Weights of a small mixture-of-experts language model, trained from scratch on English Wikipedia.
Size: 9 layers, vocabulary 2496, 8.77M parameters.
Training: 288M tokens, 4397 steps.
Below are experts of layer 5 (counted from 0) of a mixture-of-experts language model. Rows are named router (the router's row for the expert) and show model dimensions 0-159. Each number is 128 + 24 x the weight over its row's rms, rounded and kept within 0 to 255.
After each expert's rows: a language model's description of what the expert responds to. This comes from a sample of Wikipedia text that the model never trained on.

# expert 11
router [165 188 127 136  85 135 104 165 126 121 138 169 112 108 118 134 155 172 121 100 141 102 159 120 115 109 138 127  72 113  84 113 167 128 139 140 141 117 145 104 172 122 106 154 139 134 128 120 169 136 124 124 163 142 135  93 132  69 104 146 145 125  88  82 120 141 142 142 118 123 151 166 159 163 117 128 168 131  71 118 106 135 148  62  95 147 115 138  85 144 134 108 145 140 148  94 125  99 145 116 163  86 133 152 140 137 137 101 169 115 125 119  86 109 133 101 110 124 113 163 102 124 115 131 134 136 124 139 122 137 152 136 144 128  95 112 100  78  89 136 110 140 134 130 140 126 156 127 114 139 135 129 125 154 174 140  88 161 119 128]
Digits in numbers. Individual digits and number words in tables, dates, percentages, money, coordinates and counts, such as 97.22%, $28,750, million, five.

# expert 8
router [119 105 124 138  82 131 148 118 104 160 144 148 103 134 185 107 119 124  67 118 148 131 147 118  88 137 154 119 104  74 153 135 173 140 153 157 110 171 142 122 183 118 109 130 121 150 121 160 165 102 138 133 104 130 125 124 139 134 122 163 115 176 119 109 139 115 109 124 153  99 114 155 184 148 166 113 160 133 107 126 115 104 121  79 136 123  99 113 124 175 168 122 110 118  99 151 150 124 168 117 132 146 163 136 129 109 111 125 163 190 131 147 131 130 148 121 129 152 120 116 148 124 132 125 142 143 160 144 130  96 109 104 100 147 107 160  92 111  78 108  89 137 136 121  92 169 136 100 120 132 138 137 157 146 135 125  82 150 134 102]
Second syllables after p. Middle word pieces, often right after an initial p or P, as in P-ec-uliar, p-it-cher, app-l-ied, Pts, pro-du-ctions.

# expert 13
router [116 155  94 144 114 140 132 165 142 155 151 151  89 116 144 119 129 113 101 108 115 127 147 167 117 146  84 158  89  97 111 134 136 158  98 139 165 102 130 131 140 109 126 111 124 130  67 152 135 144  93 135 104 173 148 126 118 142 101 153 163 166 107 132 172 115 134 134 138 137 180 141 139 145 124 166 163 124 136 118 134 102 117 125 137 149  88 108 141 139 148  92  57 168 157 135 103 131 152 126 159 122 143 160 119  94 179 140 177 173 109  95 112 143 133 123 141 124 148 106 122 129 172 167 143 140 127 138 140 120 119 159 123 168 115 122 121 129  85 103 109 137 107 137 151 125 152 127  71 127 121 135 164 116 132 133 141 181 128 139]
Table cell separators. Pipe separators between table cells, especially after numbers in sports and election tables, plus semicolons, slashes, dashes and equals signs.

# expert 2
router [142 117 126 126 139 129  91 122 125 107 119 142 129 145 158 115 138 155 104  97 148 137 122 146  96 126 146 181 119  78 126 105 184 128 102 114 116 102 125 101 116 139 139 129 111 135  79 144 156 143 129 112 127 131 114  95 134 132  76 109 181 114 131 105 157 119 180  93 130 109 118 146 149 139 158 151 153  98 112 140  88 147 103  92 123 157 112 146 123 118 141 145 145 135  94 114 134 113 146 121 122 119 129 153  99 136 145 107 132 177 143  60 144  95 174 104 175 103 167  99 166 119 119  96 136 116 146 142 150 112 103 103 127 143 157 126 116 117 116 125  82  97 145 109 139 182 157  97 149 166 152 146 139 122 154  90 125 170 128 102]
Capital letters, acronyms. Single capital letters opening acronyms, codes or capitalized words, as in NC State, VCU, NBA, FW, Highway.

# expert 0
router [152 143 114 139 128 141 131 125 169 142 116 131 117 110 155  76 192 122 128 127 112 117 135 150 110  88  84 126 110  83  98 145 150 125 109 126 186 106 142 153 121 130 107 173 103 126 139 141 146 169 104 193  97 129 158 136 164  74  99  96 125 140 143 140 117  86 102  86 114  89 170 134 131 115 167 157 136 114 112 121 119 138 113  81 104 131 133 148 135 122 118 125 114 148 145 128 140 119 146 108 113  96 129 117  82 120 159 130 119 148 122  82 136  86 182 102 143 162 102 121 126  80 115 138 158 122 148 148 100 168 140 147 148 128 126 106 116 116 145 115 124 105 142 140 129 140 170 122 148 131 120 132 169 111 136  93 155 122  98 126]
Given-name word pieces. Pieces inside personal names, often Spanish, Slavic or accented, such as Jo-a-quin, Jes-se, Jo-ach-im, Dor-é, Ş in Şengül.

# expert 15
router [151 144 134 141  84 143 137 116 106 141  96 143 112 124 173 126 126 114  97  74 114 127 121 152 124 114 124 169 123 104 129 133 189 141 130 113 116 175 113 110 120 128 105 115 127 112 147 113 119 160 139 156  85 124 129  92 110 139 126 122 138 160 161 150 152  98 111  98 105  93 118 171 196 133 153 124 141 136 110 116 112 137 124  54 133 212 116 110 166 147 154 117  95 110 100 145 139 130 164  95 161 136 130 155 132 133 160 169 132 155 112 133 139 134 156 115 178 122 119 110 131 120 117 115 135 157 135 115 109 137 141 120 135 150  72 122 111 142 114 170 126  77 148 121 123 132 164 163 120 111 127 113 139 122 123 109 130 154 144 165]
Mid-word consonant pieces. Consonant-initial pieces continuing a word or name, especially place names: Mid-w-est, feather-we-ight, Guat-em-ala, York, Island, -ford.

# expert 6
router [136 161 130 120 117 108 120 118 111 117 114 118 137 153 187 138 137 156 131 162 113 130 108 171 111 154 120 169 105 118 107 124 137 169 100 141 114 167  87 147 155 150 131 152 144 121 109 166 133 149 118 142 114 155 156 108 130 114  85 168 164 141 135 112 121 101 153 126 121  81 113 138 163 165 111 123 158 113 127 108 107 108 116  87  90 194 118 137 114 138 174 125 120 132 143  89 109 123 104 174 151 115 125 124 154 127 146 109 134 149 129 135 116  87 126 130 170 187 114 107 141 156 148 113 138 129 164 131 128 148 108 125 158 181 121 111 160  97 103 162 122 127 134 183 126 116 134  99 159 101 102  78 135 162 115 118 156  98 131 128]
Word-initial consonant pieces. First consonant or cluster of a word split into pieces, after a, the, to, as in s-enator, s-erious, sh-ape, del-ay.

# expert 1
router [140 156 119 127 137 146 150 158 153 144 114 153 106 143 182  86 144 126 140 152 149 146 126 109 100 142 103 124  89  90  79 123 123 125 135 133  96 111 148 151 115 143  98 148 120 119 133 156 134 125 138 153 148 151  92 126 133  95  87  81 115 204 125 144 107  86 108 121 108 133 104 138 166 117 134 143 161  85 121 120 148  79 118 110 142 139 128  93 165 188 139 131  81 148 149 133 124 127 209 143 137 127 136 146 107 112 175  99 166 158 135 109 123  79 147 129 134 141 111 132 122 111 157 166 151 121 119 131 123 136 157 115 149 136 102  95 120 102 116 153 125 132 121  93 104 124 156 131 118 152 155 101 160 134 153 108 117 129 133 125]
Vowel-plus-r/l word pieces. Word-internal pieces like ar, or, al, el, ol, often after an initial consonant: h-ar-assment, Mar, Glam-or-gan, Fl-or-ian.

# expert 12
router [198 144 119  81 143 123 100 139 131 136 181 161 100 145 129 117 143 156 128 143 127  83 130 131 107 112 146 123 112 132  87 123 122 183 112 143 126  90 134 129 131 185 120 159 125 126 153  96 148 157 135 133 108 161 135  95 132  90 137 118 149 164 107  85 143 113 148  98 132 118 107 134 150 110 128 153 166 140 139 125  94 109  90  87 136 176 103 113 120 118 142 112 119 131 103 106 115 101 130 142 118 106 119 150 143  85 110 135 127 167 131 110 110 150 109 130 156 126 135 185 134  83 156 151 115 153 131 143 128 137 127 138 148  97 152 103 156 139 103 124  91  71  99 115  98 123 160 119 157 116 186 132 153 128  99 123  86 115 145 136]
Sentence-opening pronouns, quotes. Opening quote marks, articles and pronouns starting a clause or quotation, as in commented that ", a, he, I, they.

# expert 5
router [160 174 122 108 152 123 147 184 111 168 132 176 121  99 152 130 154 165 105  94 157 134 100 124  93 105 103 155  81 122 105 140 145 150 134 159 143 139 166 130 150 131  96 130 102 107 101 122 184 138 117 148 140 130 110 125  96  90 102 141 168 141 145  96 131  98 135  95 130 112 103 126 153 148 131 137 149 118  98 107 138  91 156 108 113 156  63 112 131 101 183 125 140 125 142 143 148  97 128 149  98  84 103 156 155  83 122 123 109 139 133 128 105 134 107 113 126 140 122  96 137 101 124 160 119 114 148 153 139 123 126 130 137 167 109 104 151 145 147 130  86 140  96 138 137 121 120 128 148 102 184 146 116 114 169 124 145 105 167 142]
Clause boundaries and connectives. Sentence-ending periods, commas, paragraph breaks before headings, and clause-linking words such as which, when, while, after, however, and.

# expert 14
router [145 126 131 118  95 110 116 139 131 121 125 157  95 107 192 120 192 108 155 113 120 126 136 124 122 130 100 126  86 112  95 122 132 150 147 156 139 118 118 124 140 133 106 131 128 122 136 134 145 124 119 127  77 119 158 147 126 116 119  96 124 179 128 132 128 119 111 105 140 122 170 138 190 223 154 149 139  89 119 136 132  93 148  90  82 139  69 127 121 163 103 130 138 126 136 129  78 127 163 150 130 106  81 143 129  98 139 102 128 164 121 133 130 125 125 133 168 161 117 132 114 124  95 148 149 111 145 154 117 111  96 146 135 144 115 130  81 151 100 136  99  97 136 156  88 169 169 100 133 125 126 127 106 129 152 119 154 131 147 112]
Word-final rhymes. Final rhyme pieces completing a word after its onset, as in spre-ad, destro-y-ed, b-old, w-all, ident-ity, plus small, large, young.

# expert 10
router [135 163 111  77 125 198 110 107 138 135 145 136 159 165 156 115 150 107 109 136 129 153 162 148 107  98 136 182 125  83  92 136 175 129 107 142  94 132 165  89 168 113 111 126 163 151 119 147 143 113 142 122 132 120 192 135 141 117 104 123 146 136 123  86 117 136 107 109 131 109 133 139 174 134 126 166 134  89 132 130  98 109 110 109 133 168 130 126 115 165 114 100 116 112 136 144 156 125 210 174 166 132 172 117 118 117 134 111 126 166 129  61 128 128 143 126 140 152  99 146 140 111 145 116 124 157 115 139 133 125 149 102 113 146 132 140 133 146 131 115 103  90 131 136 123 157 144 113  99 124 140 146 126 114 147 115 149 170 155 119]
Proper-name continuations. Pieces continuing place, nationality or title names, mostly in music charts and lists, as in S-ound-track, Penns-yl-vania, South K-ore-an.

# expert 9
router [171  92 119 117 128 148  59 135  94 169 136 139 117 116 164 127 121 118 123 120  86  90 142 131 127 114 142 111 146 125 162 143 145 131  97 145 132 148 168 143 130 137 135 143 129 131 125 125 124 139 131 143 147 125 148 120 126 147 124 152 130 187 161 128 142 145 126 131 112 147 166 156 140 147 124 127 135  54 124 172 140 151  77 152 118 118  71 145 106 122 144 111  88 170 142 117 121 110 126 146 154 148 144 156 161 106 135 128 132 163 128  75 126 143 158 123 166 136 141 124  87 151 171 123 151 131 120 113 140  90 143 137 156 155 108 119 124 130  83 145 122 132 157 137  71 134 132  97  57 108 142 108 118 149 115 110 141 184 119 114]
Infobox fields and units. Infobox and table labels, units and coordinate symbols: Length field names, °, ′, km, Total, Votes, Date, taxonomy entries.

# expert 7
router [152 137  85 105 143 189 135 142 104 177 162 155 113 145 138 115 121 161 125 101 120 137 113 125  48 125 113 151 122 131 113 151 116 131  87 172 154 118 152 123 114 178 104 113 124 132  78 119 149 146 107 122 120 160 141 133 119  78  63 183 167 137 150 117 137 124 125 126 118 101 108 139 124 160 120 104 134  87 146 110 121 127  89 113  87 146 106 129 129 126 148 109 147 168 117 110 135  90 166  99 120  92 133 133 122  82 107 135 151 162 129 127 138 153 115 124 169 114 100  91  80 132 107 134 115 110 125 143 153 146 137 133 131 159 145 127 141 106 149 126  93 134 115 123 139 130 148 143 116 124 169 120 150 137 172 109 150 141  98 106]
Line-start list and markup. Markup at line starts: list dashes before names or references, table pipes, heading equals signs, and colons in infobox lists.

# expert 3
router [124 129 124 125  99 129 134 178 109 137 127 167  93 110 165 127 134 117 121  90 112 142 120 147 117  74 112 128  86 119 106 143 110 163 141 188 177 108 150 120 119 166  92 199 110 140 130 108 119 148 100 134  75  87 149 144  99 103 122 138 165 117 143 143 119 124 109  86 110 118 122 137 138 109 134 119 157 144  71 134 126 108 130  87  94 152 109 144  87 130 161 115 113  98 131 102 119 127 148 167 137 138 122 137  91 112 125 126 198 136 124 135  92 130 114 111 139 127 101 137 122 136 126 153 111 141 187 150 139 100  76 158 138 152 149  96 133 109 128 128  94 108 141 160  99 136 140 127 115 111 118 104 134 147 149 131 126 108  99 144]
Verb past/participle endings. Verb endings and inflected verbs in narrative prose, mostly passive or past forms: interpre-ted, spons-ored, named, made, held, grounding.

# expert 4
router [119 137 119 141  81 145 125 125 144 143 172 136  71 141 189 145 171 130  99 114 103  96 149 144  85 100 134  97 137 108 167 112 147 141 116 113 103 153  84 122 123 114 123 137 124 128 119 124 113 138  82 147  93 139 112 146 122  75  82 127 135 161 155 110 113  95  91 130 124 112 111 141 143 125 118 121 177  80 147  98 105 138 107  79 131 150 100 150 134 130 157 138 103 157 144 118 156 126 139 161 112 113 161 135 117  96 151 157 160 129 113 112 140 130 149 133 107 129 150 138 128 131 157 135 141 112 142 147 151 128 115 129 118 111  88  81 152 151  97 128 142  75 134 128  52 160 160 135 131 150 119 126 152 117 167 129 107 101 154 129]
Vowel pieces mid-word. Mid-word vowel or short vowel-led pieces after a consonant stem, as in phil-an-thropist, retal-i-atory, hac-i-enda, Devett-a.